From a checkpoint of a small mixture-of-experts model trained on Wikipedia: width 384, 144 ReGLU neurons an expert.
Below are experts of layer 3 (counted from 0) of a mixture-of-experts language model. Rows are named router (the router's row for the expert), down (a neuron's output weights, with its number) and show model dimensions 192-383. Each number is 128 + 32 x the weight over its row's rms, rounded and kept within 0 to 255. Numbers have three digits each.
Before each expert's rows: "comes before" lists some tokens at least twice as common just after its tokens as in all text. This comes from a sample of Wikipedia text that the model never trained on. Tokens count by the router's weight.

# expert 1
comes before: " |", ".", "–", "1", "2", ")"
router:083162088106081202121113140084133047102180095129117137149151132165118156151036149096137123097125153125079091139135153129144111159112104167140166078112086144117102197071126117111147161148161159098104157082115150198134102092105115096116156131169154173143105145113127067118161086100200134151113152127160142134164083128157107103131105143130150137136127165167160147136104096125123131145168140110129139057092103104145023114151168090116108104137156083090155146107126119180157158117136116134123134166117058121178115127198131188174114145167083135152121116110152097131140148036089205145
down0:180129064093148114148111112102089130139165130111191147135138150121125103175092141123070149128172140142095114121074119126137118084179108155146142137116131168145109164114110128051133114120083120157179088199183107192135106145154118178145077141111138111123123126084127131132111149091157113084078150156142167137198092134138127166126118145109094108125110152109235090154125113105095160110087091139150129139088166143159143050106076079100116103180152117101171099085093102138047112130113160108113132124149099121099134072108085104132127090095182114088163178099180175125138097101115111101
down1:204066092139098201125124108084144164106135067144097059094147077088120177118146189144112154096142086166109187142101107128145070110159111152067122108143165101111138179140106132087081092207160089126182096147134142122155125166186158095075060139117148155174182119079141177157151183143066100134152121106109154121114170132114084159114098083045102150083146064147122159097162100124120106126101124088122085112112149134156144148138125228129144158137116106137193097110101151081136154107140095111139129206139121138133123134154175139123122151153097128114154096146078101131206184129141126154
down2:126111067123136143169172116152117095150165157086110110164102168151141136109146165122142116191153097105078126126141059099157171169107147114089133110158091137082172121114082090126136171168089137134074103119126118162124129153067186098177119107159147111092151157136174189095122115080153140094156168101124082129148124132087152110148097076120143087163120153171117116132104151134121169193119126134128167143117095092149123082092116155089134163089173164176125126120113143149135113092085117139073176112134141116158192130103146166128130109130162144158082138137090117127136122110138154129
down3:173149116088102108111126066143089139168143129143086092105158156165104070110150115096110131139149104150113163107123052169133167143129158146151112134173150143139110137138105093154171134121118123180129113149170096114101142138135114178144139128137135160169099074154181111132114085084125130094160114153108122065100159091081145094145133149092165104146165143139107167182100111154179128142114092158142150078155074149154085155106104136100144121194038107132182081074115130132108043135171153113190112087137171200147152114083144116125057061108137191102117153079048097089125128119150145209
down4:103138125129099134133149106095117077111134138134076127134145120123169129128165161079118153155132110091099128109225175121117202108124172181107113145140142159149071160075180112134112088222164188139113097085139120094108150118164197167058121153138133099106123176112114152136127134139127140140130051109173136061111115152070115115155119129108087113118128122190127223085109106083074085109154135105179153112149171135100208101080146127057121139117119153042139178104087159079155091158109160162109146174085122166125162114061130101153175067101080123083119134081138122174113086138173110134
down5:120160101108086120159126167141123140142123082123165145084121064104127078103124102112098131167162186122173075113086101124138151126107095199185070119075130125102193149104144107174115073122127135165107119168113145167099107125084130101154128066135105130089122108153192066126130199165161084115097099169106149170159148073142082108110162085094146158069080078091152136154176170100079134127078119093120140064116117153105073188126097123141156136132128125154172126145127133051122150058102155125127089128112151090156142094159159127130119147150097167082129162108166112128146159109155146072
down6:115138159112083132077128072214127139102113092174137123160134121154129119128173111148219152043141105117143089116121117116149114144108189116122146121123113126187105136146123126162177087101117150175133114115115071127186169135112142089159125079102154068145114141099122079158109125086168082123133136162135150127098173135122148153120157159133072171117136075121162088125144112168121128094128102093075061104099123090169171117185104176177162126155174160119116163113121095183126128132118110073099176137096097108121093155140178135109087171106144092152127209064125086149120143120122162148
down7:225069148161169143151092130130115108183074187089105192132147157161124183146178143073134194187160144141120134121184105177120111187087103124173077119165126099083113138128056157107110203114153137126128103176117113112189128138128128108107096201162165100164103095113104113113152139088127175129104123121112109144142136145113158108129132150135117144186151193152063097119139146085095113147172207118123130110150093122145140152164117149071173131126122134130164183149104116102187095208143118122090156085137123094069158161155101216107130134127130071102158096116095101073149173102111137135
down8:056125050126089160161149113097142154110200125074077130152128234148097168145138101157153061177161092106103165158088044102169116159118102152153161127148098199075171137089117090130157163138105178163211140139050153137069083122123156143122118181149090165080136176131163086145060167088106103126150114094081144148165117127161135150116149095138113082144175109154099124103087170126146155179123154104128123152073077110098123142063144105124158151107104087163142090142098123166096105106139119158117117083126126118072149134122097111139105132108106143097079134097121144139138133157132154149
down9:144154156125094107162119174148100062116161147121183112108136146165112099136121111122058094079122145148133126135082100109064151136078123127119102147136128146066165111166171135126089086107169130146146129067102132163085189128103104121110170132103125153069108153195159174148149132082108167175069086122112100126121174168129058183148107125107051130114172168098119138153184122103133129168176137093185091107145112091098120142128133106139151057045091089183127138134105088134150112188109162059137154131108124157109110136126171146168145145134126120144134152079118154146129126156137085104
down10:094132142143120115100102098115104157137073098134134106149187087157083096068076127150143082116127146116129087126120174061149118128181100115108108129147116085174192055116118149136119098123167143132135134117132171181139139136154053115137203075145084159152122099146158116086184076191160179146130146151101146113064132089180102092141093085136133071164066194158161169087068188057103145140189115090167156128084122099108156099141131154118149100110146154076222117139162126137093081141118154151081181132178171103129176099080106186082144104087119087114111117112185165157146141111151155110
down11:061046131138113134094129136198164089124117200130070106157122134127184155103165131133126099137190181106149179089123164133173109136190133142092139099114142154160160058119132146178097142087131056144110149153127147122101162129102179164152123113110116104096187117200151111073135136114169129138158121096135121072173103109083137136145111121138113182082112132114117133117080161109099145110102171134100155143032133155165105120080138064158125118155176129156134188134070178087197153176120101138097146085111140144160103161134134139087162179050120123146134114114133101101122171108129100186
down12:107176126085109133120161163129132140206153106173075195081158165182131139092200161171106157131167144165105117091102124130122033077086064114111172094121094130128124134105090120117156103155121116114094153086144093141138142053156211142068125125099129172138208117123147099114078115142153140110151156114153127117086098170163132169126149107139151177070096145131086113123153144090101156140138174147230113056155159178133114101145095141129132120149130155129167142124166135146108121150167068085132104102146180123173107173152163163159161162127153088161123152159084070126118098128195158126
down13:114161106188142098172146173106127182154177131094089125158100138065148160159093115180213124113056153138151171179093077099123086215159188120147074152180171097125155127142155188115111187134115154177122083062133162126072148147127149161148149127114159162097104099124180124102195154184126124068105175090148144084197126142147115106094145111217129163157183083143165081130125160081117108089132128091105189144152144147095163096145104186091096113066084126127137082155122065113141127165143109140144118130109049132091160146159143141128127128100099171120091147157139142114099126120141092114
down14:146085138104118082069123115093106096128152150130089110095102141201155108156139194145108051110129145098116124109140116152172190127098155128160127137155143101121152130119131161107123194099134117097105107122104098146067131176164088152147158119147155128129117188148168161074113145113122138117144101142149147179207103100108185096166136079124171162082105130181049142118154137101147121149114139108115156129122117154121070103117138164139117116169165168139110095128130123142131142168165136140102126129152084156105110149108135167063184043117103146098157164141163105142114173111130095156
down15:134095153126125115193083122119150133169128133135174162129102131162086137111132121060121140171165153134139125095190110093105195081120164099136121124138118121121184122104118125123179195132131128104145163085131120092124167132111164124131125136049117191089194139151093119103145110092134109099092149111152197162151083106131125162096126134120111070102145108104179104102141155153118128156123153096123125130090143165114111184143120144176162152158127106121177127086074151093096131109143124100140144120112168136085100108119081116160124100116122134181130145175152131152078114161086108187
down16:108090107126150141162153201102111158141144149143174079076136137111111181132112083112088133058123145156140141143147103086130089100145111137147187107148141149109157174104153140119118093117104176092137077117145170110122140101187112183127057179118138106118141091068108065138076162130121179136124132100115075115138147054115143073118137130106164139112185165154150143144133053120116130094145080172163161183112107137113120130069050081143141143153108099135124126130160194128117172153201080094111127113160154086098133118118113149140164130221132150152120137170154128082139158105146117147
down17:116129121141179137133108151137098218171063118130107117116202104110171150063123149140096153135170101114113100102106131107074066131107111151153128084106119134136159135168156095191119203104158113144155066134146153112097105128098132116032122130154106185150109118177145095100177159127152119142124119075153159124140155113138132097130150102119150122071138122146153144089132165112071159115120149127176141150119129150073211171130184178131193117072114126136135085157125155124156126121117159158128149124170155175171153149154143142075090130087090156071153070170193127112107124147066127104
down18:115070147133173081112108105117103129134139105159156144159113127102135124148207083123124110153123129140122085122166122107098089127121105121111171118139111161138162174139158193206123123122124135091128120126135095127160193104173149107085135125131112101160129134124125164108042133149143131171099097136146099141124138117153141164098069103111102120122153075098135164108129093100174117105154128147049149080090070135138101148124095157160173113104145142166110095125129145162185168103078096119108104122170167127149120189165139123076106108198148125066080131211170110144202125080110156089
down19:103098112172085084122130071180201115137086146090155133193136157127106071094148160132096107106142129108107170143099171110109050124129099200125122108080136114223134176039148137095165146148127145128149157103135120120139150153171183117058118096122175113149098179157173102132096094134186092152176099115123115132091076148165067106115084127180130105166132137158117105152067182151102042101104153164135167141132158128126096090120119137074105124100137132145111135118139143208083106085161123156161133161113140142122074157127079123062138222116180179093124144103143125143138133132096132149
down20:153108147170116098172074155139107124144153074121124097111091122164128193166097186061131099169130171167107167137178152104161083104104089166104110194103092102125136139153149115149179108124132085155086139131137136106153086110115165076179098112167158192133102077060181150128202139173086100122089119097103101153105070142149139100128098126165163108143176107122141141103136156125118187107131084145165117082134101107158154157160135108136139129131118069103153169130130182153171176105167064134141032144124116124132093098100151136119158123071107135111178139138156141092172155158147136165
down21:124161124222136148131157094161150108107109137179149160156135136094070165166134130112096140075152117112155147138144102154086102091101043127125160116212116148100115105132124101137182161123142113165079148082189107213125180168106092164122140148156091110137123119067151061164112130120097128112144168111157129100136079183118077202144112109087120152137219198122121138117119140181148065130181065062128099155139163132137090094116131107126112104145136099141082115052126096166110096154104100158155097124163155092080121113184123118139144160125151165125103120156105107137127097112153152120
down22:144118065137068144129143137103146132104082150088132121057129072151104131111107087155117127117175104167106073143139133149083129065115129140126121128166109123157158095254139086116095120084117110141127136191094133138126180085087164161109164104164134160105101139077120212114150144155187098177112136146170128160123119131141145154079133161124075192166148170121175091138161166105110162255132125149127097132057103077101165097081043177174140085082106202154121187081075069120113118130108141163121109114165153087196095140159114141095151135160123190162158163155139104116171119097146126147
down23:127107099102120152100181121149112085111097142108135062143170161092064100138107154121114128142066102123149096099124199111123152119134118134150155156217124095130115130162148129167094128084106147128102145140123080134187110130171150117112129109098091140163062158146112178110151166135133171230132113136135122133092144115164160110117114197137129139137188121152159147106123148108061098137158145160089103116055122142114074110188108174140094173168177087128110132132112119171111197138142148165117127130107130148110104140140086146116187079145157109125105146091091191131197145078131148118
down24:106127126119216115137169099139137155088135145126096154095109057039105105146140114145154150159079128115120094169130131079114083085051040119136122109137104113081131099158112087111098145089136079074114050090133156112165184167135113070067137094138131110112103115124147151085171112190096101110190153129137116138126123092085175126123140077123128151095107092157121142061149116107131114145086117112128116158191110100105109133127152138170120130154143116090127099140151167132173133130170096105049157100169141139102137138131167119082169109166148082150094154176152132164134141123162129082
down25:106188084093099123151119064077102151096125135180126141189142115075112145073137079119084127126093123101103109114121095154136117107185165137091083138136090162130166148135114099233141103122145127135161177098141169070112150103142089153171142110164141120182152075143091135161116084090152113139152094069105174120171147143154106126148112130084087128159136142127031203144133117194138110156082145160138125088143185157079124158169132118115078119120137098135095132109152073154132140085142153159146072102123122077097122135082127100142091130079125136150097129130120046109169119146124101138
down26:116071168112179135122157150166121140125095163134118114133145201124136124109134155147037113113154119141186119102081122119110119105207058163082157077137126149102116098105128133111103117144130095124134114120104150142131170158079121142106117121195162107172074138105124146177066138156085067124139123190056118097159127142132136141156130084178155123164123101150085155107099112054153115175095177138084115089124159132089109162085046141153113097212091124085114116102076080118149143169159178190105132110137128129109089102185133074081128169134133085143084108098073067142192138028169137109
down27:148155141137099093089103167146163152098141141160103151127146071159131153168113117137124159101164092190156140105095118147178071180070152097187157086173099175118161184088117100181132205165164071105090123156107133131172162200138081156112134076169098134107121185122186053179104124087128121106162101124129142091160111167160092134147177148136137128170106110133147131124165095193119184117077118106103131121147118135109123142099092151126080152208121129133125113220135141141095137151153129117138146107101153083193128164160087129115156152154180091101100173152139178132150063141172108123
down28:160130124107134184081136103214148138089141115124138135189141132176159139119144145200119132092146103119070143142103118127119163098133084092107124150147141082107065158099111162102152081166162142119031156091152094154156144118086171092153130085138178144097176065217131117146074112092160132148145158131129104133085174154086149135105159129131162129136130200124065145113136089090145060179111101065098168153063136097130196138064113192087107123140131153098117163135106118125124064133119201140109111178132085092135094125157151116123114127070142119107117098110150085125175158121115141111
down29:182177044114077119113101099142122137111112139141136141079144146142109098120080127172189114151172130114113123102132167096078124182115141110090139186138147184130110105139124108068126118118168176093171131119155122136126253174141130123078113163124067081115124125159096179127090168106128099152096143164078196074115072169148162112204086112155124175155156095127104098112157104035155111105126098105174143150086104135122117097093134092115164128116163145088137137166108065100203104150153138145121156154135091140145108090117135181170115120132122110142087158175093124077167085073194126089
down30:115098131125152128154111118138161073049128155151171134098146122138110088073149080145180137114174092119098090115171124123169097155166136149144124065089091123122142208102188161130146135158116176103115088135085134164138110188088104176118125123098123147166158124134128179137089082140152119096145097165136184185138154085123127083109168147159118118139152085132106105125139120102136077127130095172109117133106101169114179163131114044139110139128128170141158116118097129166129098100101162148103085149161080051114119129128135117200174141120130154114168157103108130142079162089142106162
down31:156113104079072174162138122126155164125161144119131137075136134147102201131109120183078137136170119121136141137143098176135100140100148115112192166140101186166118058070108106173129113159137131110099117182117088131107161093119125135169183137124037139135078127141129084096101162121093197138141112100103078069167124085149133048121107119106117082127189199130128127122151110086111132118125152116131112122125097128104128188112134063136082099116150076096162112137089154141136187115170106200161150171208110083146132125109105138043065113203153110138077124101167144116156116104152149115
down32:079116154090124100133161115162151109139169114116166121126129128160115156064117095119117154116118170149120154129132163173194133150133056110124159173104141131114114120172124098099154121085092116131104147091101091110098105090122176023175134115134128096124128133151087167144148149140126167110166100130118109078145204154056140142139117076107148043101192120100137110127182168116137069156139100073112138157103093161109157156129108144167155130073188139144162218164143148147141093200167124123152138133139098135115064109165145118172143170069165104144106213115188133170167133081127093103
down33:171155180081197150144011122086152107122152107126074148109142090178169114102155094165134102114094142094128177108101055199154081087069142165162087129090124084120124124177124124136096146120164117138101176128128099120068062127130110043169136140120133102168108146132075117115084206158154131066187151122125153137206139088072147130098161145092103173124177145169150140148116113093136147157149109159137171172057103148066115148093168128096102095105146116124103117136142086130097111170127113151189156142106124132099178181161166162119087140147153218149088124144135134182074110162116160176
down34:125160172116144069095074173140111156160092150153081144068169140101106135118174082102160115095116117117117196149142174147180089154119182132129129118186072098147159105134110106080155087091101074140112183089160143135106119132112209140115167096058129150206111123151110141103203147037080140124122101141146171147131113131136159128096171131173081127145137196143151172113103092188136139095124163122120105053134161126084091102119066085173179163094171141057094147113111149131162082094104147122112136108095107134112154157148108066166094122100101120124059142185091154119176107139095127112
down35:153108153126159092116119177156126133140084144137110130149168077100176086115145079128181114100070139114076123131114128091075165049172124170082131124079186158133108088111106153151168140121150126117127108141105122103131107159125123194115092112143136138117077151129113061105111114109193144132108180189104169145123102197145115219183127135114099125135089161147052131147146094052174113086127107135097178122125117161110093160164120219093147101157126106096076110133104154137060153062158106142164124177068112091174110146144164153162140135113152080131161082095061129162090154143200176132
down36:190165168128157133114175126130119143156100122125156126161144120123127088123167104117147078132175137102141167101226070145113192099114131108102118118103141084151084115112181135171116084171127086138046140103156167133140178124087183142167156149095113131107104133175103080160119174101135081125136127173132154150157132170155074167131149124137074063105076126140132147083077139167175097143094176073146139164138158092090152080130145076160138156106107112116114132099100136110121165143086127135105132159084089131046162131140148112136020133123101110159125127198128104106082148106177076124
down37:109166145093142139116141128165203135141153107138163161119096115133134187138104146140134124098135127133099122124121146090116111063112169168080176115130194155099136150140142146141140154150138155203100070164106098133088120132084174124050140144174189121117149108110093100155165124123151105154114179043117147096092134162179142171184161052158135096131182198138136154128063155121148164143101164135131063137129125113148153141145117097140130124129097163157136117156099114182136137128132083112124067119077138100113118131128157187059130108094133101094081120113088127163134173112151102133
down38:099126125142083060137168175137090091115130166145129103123074177104142110154128162163075144177110137131137079130103118095094143089137127121098130180120167172107245113136183057128030122127135113077125131100148164073147193050099161130125083125128050108122100131201150142110090113101102140116069080123098138105190102102147150139116115163095170145108160108119155105160084124182169132192141145141107135102170110149107089165132175192106173160159104155072204106204130143056104094133129122110121130098094122092121105119198080129193148069169141181083124157070106114174148083131154129113
down39:125111155084120110143179143145058085137130124115090089140133103105102132213135187119177149161146124170111168127066164119120184152141134106176182155100132098115228128154127126103108147122112113137099144158106171144103116142148162112130129168175038143125109114122149159123167106131128085099105133149087139169145124146101102123129115127104119112136177081127141092145146174149149146211152154123171077169155152140123109122182186142085141093191102149138079135170113141118128098139085105149125171116061154149108079166141149164121115133069119134097153093078159107159170082098151121087
down40:141164091124109153102112094133143123158101124119089175135137107152114124085119102141117142110082135083135124111092088097174065140192116177091125194108146123164134114143212104098116097152145138110132090160105130159153126146135101130152140114088242151109140161107096192067146117117118139100107090151111184095128089172135112132149129132047126097051132153152146102082150150146117180106143142099094130152183141149093110186162164174175194132150167126115094099129106146124122135103161117097147133068161184101132127106151147097091156186160120123074094095116193105085070154106180117100
down41:147098115114137126133103125203135172114087128103107129165124134115091092091092115119113173099184124148118153134130086138171092109076039129115088062113172141107155118142130167132150127161111169189166099113034188127155105116132140131154151096138093131168092093116075144106070157081101170156112112169126147107129145122147069111108104149119118115194146101188209200169107080093149137129095118139136128141144174119123128087138153104144157170104120087149120134157116108185049110118148113077138079109142122127098142109132161136167147131129170103112158123144133080169094075061125117127
down42:069082144109141159134097125118085121110138144144131114099102111118155178140205177145077151127157151122117176081056129151149090197137127140132087124087118089147076129210180153145140157135172111158096115074090178152124157112137061166068099146127083152141094128151083150135079132127129104183145119124175133153158082143167127158158136130060095130089148153184134148138076105099117128079084115134155104159109111111162177145098062107173101172116152147089176137130121121168103122139148195110095124134170140135085083129142111100157140154127090119144141163129135096171108143167088156130
down43:093090081115126093114169119096131099094139110115156151080155132182141146108182181104132137125106137134178093130126119095143168170180176096141152135163094147118110136110124118094130069114187081135119185132194117071196168141121083145083174192120096123122118125164127195102139150127138156115099167151069101155161084113070109123121126175109091141138157117138138070157154112098149091150087101093164137128151144124156121099166120164099153181061095088178086141069157118094154120094154137105161129152103145095129108146117097091234066115078117086143207153188134128132162135136106141092
down44:143100120069137063106168153178092124159048089162139103103112096143154092162124167133153145120099133103157122145064116088143093159068207118087060125128109112157140143142090170145095118128087104164147077162096135159153131130111138135076132159096118114132186168166153084139108098144100080105117120122133163117164159136121203129107164160104112159145150186076120162103154102163104152168092113114157139133206122121107157183135147152148142140137080130127195058064172108173175138146140045137146198129122140169106129129124137108127078072082128094083097127141137091111142110154099079128
down45:174135110181171088138097106091153124108076088159142113167121122135137079202165121095121094145151064115143133106114158114176127105077136125130138065162111118137143078170145105097102125155152146132069140151111113149133180141121113100119127166178098128089117127123136075169168112191122128142127126164110097143170147146153166141119101137183131153190102094145182128018144093061142086129197110161153122127165072113138118128149083153179113061117116128140179143147092144086124073125126171129086155133140147105179153114117134146152155100122087047116161142084143132134154193118102124170
down46:060137125099070087127115238106107100133119174130168139122112116127121137120093063143121108109128139146087193147084070140154075119179146060070093131132130159127135091142132182138109129121094143150133157102125145056119179153113163162114092136123159093091035098088151152137071121072116109105092150139179154172096153077170129110109104151101122103135087172114144181095095084123126122169124158172110100162060118177181086092135118176142159150091143120192167142127126117132113180119164098118184120138099127113116141101124155110121174163148073130119151162082155185153151136120126237162
down47:124091105121114123077096066101115100057089127104092173103125082149185215117133113104148170166107115146156166164122072166095114163118150057110099160063123151108109141171102180117093131183097169154094182132097064168138100121132120135142150151164210080120175113105086163186095097073151128155128130135123158093217182169075136144108172122135034142105110150162148147073123138089089118158158173125144088096129147093096166170133113073087110128117152118130108144116132116164132097084111099112137116110150095043148141142168158146152184106093093112150107055110120090076134114119174122103
down48:148114124146087108104111125143102132183129121151143177163068106171149174137145118114168149102117128091114089106149173154160108167135061119117135069081144160161135029155172121154072150147166025077127131111145125130144143110104158124083140172119118060152079173140069140163150113128110150142060155149178125130067120127131125096127083111160113147159113130181126103102133104123145116139130106142141133097110119118170135131166079149137109075127097184146116150113091152179152109120086159101192098156125097152204173177144149158118076116109088108164164091105132152157116142101101086162
down49:119086077066129112094136115163183176190103118168150121140100138140070139161095150145140062144089150203163125079100117108141179118104121106155122125134196119172151129126118147146088127090144114151084168158161102179093135131094103110039181085184095147116168158101094129099144143180131123101123108102128118089139141100098165084153112172182123121137084155138114171126133183094087100198094130128134134182107093170117107107158129081208153100100081128094088117128104133174137121175133113198104130112160075116157150159140103098161178114108150100082168169104135118133123056114155168126
down50:194133162137219115202160129151124150119146137140142180103134077114155140084210138067183067103127131178160136113132106184099124154067116141088127131182076156101160120138135144160083079135121118105142180116146099152133115156100147148157109150144128099100187101116108167105107193089153149107102169118146091086143093081101195164083076143130168169149135151107120101119083089091106111159110085145056156105123095167125102069129068138161078158108094167121117090158117132082117134111127132110097130038101108144127127091137181101164138128114129105122135122131080210126097098140103115179
down51:107141138116136149120165116116154128112194142156136062126132150104164159148096116178162146145120174179145116099136145139086099120121112079160153176156174125077098129098123138104094163160181116149128185186158131093136075114142060111085124147135142133122106139098126031118099146118147089115107120074155083150167131142161115100171096118072115158076118084199111110143075140121105133146167107144113154160131134143100082099171122105119153205135118110147116156145114135145112135096103148170134127169100107180090158185082124093085085091196121101115085139132119077162087192123105093123
down52:093153120156087126150146104101055124119135092114103100097151150197113073090111148102190167177166141171152111101184091151105092134112183115189094065122117135184129149132099108101160164144162152144089181093134134073118131099140095128149152173174130179121088103167132176151133146111108130103031136133129172176157116140137158122111116151118151072083167144132106120128109133104150174169150195125152131169169161150213099137106154125134150107162101148117130160158127111152123168104115142158081167119168106093055186146102108086108145129151115149119123150136135112075183146096133126133
down53:128096047153133096160165101153155104138118149095125198176174097166113097099097085142131181143095112090112059166131179139120120141146190138113136185106138140128072077139109156070107130091112080125098160167141094123121196131076161111152100097066159146103097157086159155114127174166097128103177140110081123140156091148164112125169146113180084089112170166136125135075116135151102072109106101114110127154168129160145086118173164128128132138137140160116132150123137140147127112157110121197120128091113125134091137105111111091151152140097059133144139100097179147191096124093070120156
down54:194121200094149100113081121082134157116093115181185121154163136147119122124137202103165160098098115181143104135124063107118090166119129101146149129114105150143178158106150073178135129176082081129175087093088117122098159091175117052108115112097130129134105122095126084144176115207162150136142134163158124116124086128126132156105071128167158113151087203159193153091146156122080202199181122150125123127199109120146126129108144163114136125119102140101098118106164185152129106102159118124119097103133130179087168117143174193121127168064126148135156125127111069137123126149184144133
down55:152185148121131112138168123123150105101134179149102146103193113128119165172153113164090120106092052106174136128146197135187101138139091176125102118118161174097114088105116120151133127102127112102137170110166122155135105121184108141190133075130061116109174106100145133146127151100156105135148100121090149144151164150145133131104163154169117179103166124163101101092119121183111142131129103123107177130126119140155124112118089099101161132108121078097123157168075207114137098159122129118153139109109102157185190191167173142082139118149160165138094075109133120081107129179112079110
down56:107106089139129161087182077143137156109104143144074132174117143092079136091087140109121122110131195131176184136154181125150070122136117069152144164076131141100127120122147154118089148163094120080107151079165131161140118099118099128112134157136074163095132123138143090116102163138070167119087126093135092078091112143099075156134089119153143148129172199142125085088133139139153117112094120132076118180157136113117113076186069122162169127207124123124169089078083130189158132120118125194141189082115115139126066149131064196133134070102120069127134134098125136147141105100078152147
down57:115053168160137151170080104081180112124114104161109144121102150098143082129125098117136123152127149120179060116167159190133121153100153104138155131104130114077112147071079110127160172172079108195118113074154164138125134162096090076038161132081172130149147095132123102154165080164113155071132134113133152111106101126183143109123112178093093098137121191105148095100146166185137118184180155113112120113149135166055129148146177138127112133190121114126083115112106129168161157121106140110097106070167096095146131106159142102124153086091172128189143112118123050114146135211083029135
down58:183112085113148056118137129100109122167170113138176103076166123143134136132141201109109149152162189109157112090126127159100097116113200195154118125099170098157134123116131166207133107125164180113095143165085120085124137169122120089135127129100154100191162169132142129124135070098082061083121141109166149127161094128093091140136145105110127149132039154194161036130141182142159100146133188143093089171199117096130112135121132137154151108175134139133146133119128104063192091079099125191068118091163157118142156169095103127121163158119133121185148121181162113134164105120133179053
down59:135166112144105138129158155105066082123087159193137091098100150094121139122138170101128064149144145068132178095103095087144093135147141122105160145171136112119150035119153077120155088160103146119143098079126150153100067142113086170131122141065119148120115122162092141106150115177143113142159088091117153082184134107104080124142141100077137086121097159072129073094106133168029188137143164213086145148094148106087120185111098124071122166204097132138116090132164187107178126104132168168187107130067154159153101138157155103128153080107110150148077170155130100149136112117141152187
down60:160182128103111132074137136151120127112114120143115167129137114072134131118129163149103104133102165055145070152103124181121137101084136111102133131163119111168171172142082102191111158113140161080125105086159107115133070139131091164081157162111121174112162068115146115153139052066093148164089131090100153158165164164131154179123138143166163150101090129198112156157160140119120096085119119131163157109107195167118136086119125135103168153188121171117173143156092098076151149102128119102137083126112117107145123152158116168135136133165122124112155054079135151173149140156102147104
down61:150174152174158099135114143092066112144161117118146113052152176168162063141124101126106150086146143157155113017115152142133131125170145129148066140127146100176096096150120180157136124119145108113090137154160128070145151117129050095105147111125136149151191106194137123133109094126097128125115115087124097187125117134115162101143108138135088087130120084166127151143155144149101062093096119081164172100071077166118160131148146178100096105160131111125176065145195126142117099140170126101080127149141117206082140159093109180083105126083095128129131125148056106135077186095116128105
down62:142105108070223137103150136066147117105100101101129130116099138161111098136179151076157156167132165123178156105145125126141158149114077121125139161152118207084139135169137092131133104133120138103098167104131120138086102098150135132145074118136104147162122128083118160220097208165090119178044157136160124150128119158088086061138129098114049192115106114129116083068135149153185105086104176174060094108112114128090140138132148185098117173095142125151114136094148184163158151093112157118112066134093094105117107076119160150143160116135126154148108123145136113137170133116051131095
down63:087170137127124133089165147167101126102095109174100124085106124123138125139169108148112095182093145156077145166188126134084100131049086151105145131130079113104125139199113155066136144069140196108120072123159170095121133107123170095172104142083116119172183123124117153145128173081126079128164150182102152024090171132059143095114111125119080103123168170120155156163136091178155136074101114149166117182205152125099127167107137115109153056105114131139166160128116113094168120094113185123082152164116187124131075152125165153152061117149130123175117068089110158167149137161094125102
down64:106125102130195119127146063153140151186107145138142140135167175138104124096092143129158169117084134078155103120189136093087134133126147114057120146165159128073097131095149175156127064180138160111116098118111141116109176151045129229141116130134156168142144127142156161139119094133163115144133133139138125120093165123110122156169105109149140138169098123117130112135133135134084111170142145173186123123153106122038131128171121136150110142077107130119107125130158195160198083141096148122194140101153103121103194072114076135117126137129104131156121145146120206122093137114117125152
down65:104095141134146143143081110141161112086131109071162202093141169120125120139151155081072194119102116156083119139109144133113131167101079087134117099172094161098134178125120129090136107083109088130149133111113073149100131090156152105147152115068144139155118138100154116100171120099085166085116167120131115123135174133089139081141134120101155104164122088118118079113126123065130100168207178113121051088160144097169117130109097136123153137078121134160224162127102132157055131142098210156188022163121122137127111127180084139192124181103098078150137078107134167153131160089094089109
down66:147141102104096099153140174112131118083132081116071158147100153118180109146111143150107156156161130122133157119092125122095090129135143108113117121092117154113106115171102117144092119152104177138082173149065126114134134090061119139123056167164155098135120160123155131149100123141122166124125111159079106188152069076109180166144143197149148091140135106066149153149144091044111112098181126115131135147137138123116135136101168166163146107191132094142088145103143095082148084124128227092199091076124133117065117124075143111116179108093174125140151164126133170119151071161198147164
down67:114082140132147110147185130077106141138114124144132118073116052154167190159093155105180147112165084122144102181116090148126162158162158109153066102146120068088060091091168180135131152092108107130160118173139116123152085167206083131125104057126160106114133135121067127117155151112137090162123122122111068138163112102107081146087219105119165192113120115156136138104141089110140152176163100085100118086170095115173141047152113121114147148094132112163173135184080166146118136140192084120119175113074086095141136154139135130146133129120117172132123110160095153151064111104159166157
down68:098104178078127106195132149144103150158140148117137109133158141104106143109112096142112103179083124086114143087083094147142161100142153150112135185135138061131155149121129168091116148112095156151113158168135117107158153109096127128136137106092162153117134165086147124092131140124205154107153048071102185090144134095110124035128078179080193129152058133128192173055150051104133120162160142100143101084123134153206142164075207142163064201139180166142175130115112133174116164108094141145160159171132078145146100168162098120136149134131156134163111078146167154126121117125094148105
down69:110110085094151128085130167077168132170148095173109166194186154077113118182102085096186130126193121115099144086138115215142118100155087065092083177131148162098111102100109157071141090191140156164166064123084088090115156173069125108116185099077115121160146098160110168173152096148126148121092174114156192189077137100107061141166184125026115170139153094141134159113096100093099113142108171102136117194156116148106131078114154147143141194203100178090126132079102150135123133044167154122129098164132086122121136104146089152146169122151154148082137117137140145118117146196090153169
down70:100089206101140112115126108089138154183126096130114134113164127091135158140181156159155111122110066118082110159189047131084142138141128143130084079150168114065128121079121114091111110184134136146153073154069128196110092182162154120145139120053140139197129092148125072208158134097122168088128128141149131121146141078119106210082170108122167148118072134114150157196153086099133128087140113116124078153145117137096074176094090133108097122159093110127149186148154112144151185136147134160141144120112125176091114109170113040090180210144115117126118183121122145073099061109091117145
down71:175121138130122127065135155139114116139175181148101135054111122131146090175093136189133160081156130123163120105085100139136198111090141081135111119097164153172125130151184151100096166086121124105160152149159128146179060116119109126127156165171122138145175173146144103100074145121134097080176227133187185126097101159118159130171084119131127143132172140128065039069130153139085126145044091128163125111101179133122133094087132143107099097199111165087171101148099142138166078134122164122110080100110129171154142188140134124133080159121138134111152126093149139098110073158151099128
down72:128163147162165148117136067156138110112158123137161108113148173127105111183145117088064085119147170128167105134111144136094126124126107149066054146171093196126130169134156058097130104105166156134076115127090095097115113104069086148212145143197182181114095106152113089176143144113100120115133148090111098108108180115082124098098114199095141160171181107172160145138190081154124186087145125185131123168099108091136146177108126132047076097060156108169130138123092121078133119094103140153186135198165151061169119068140145136156156133109123151112154124098151147169195140118139139123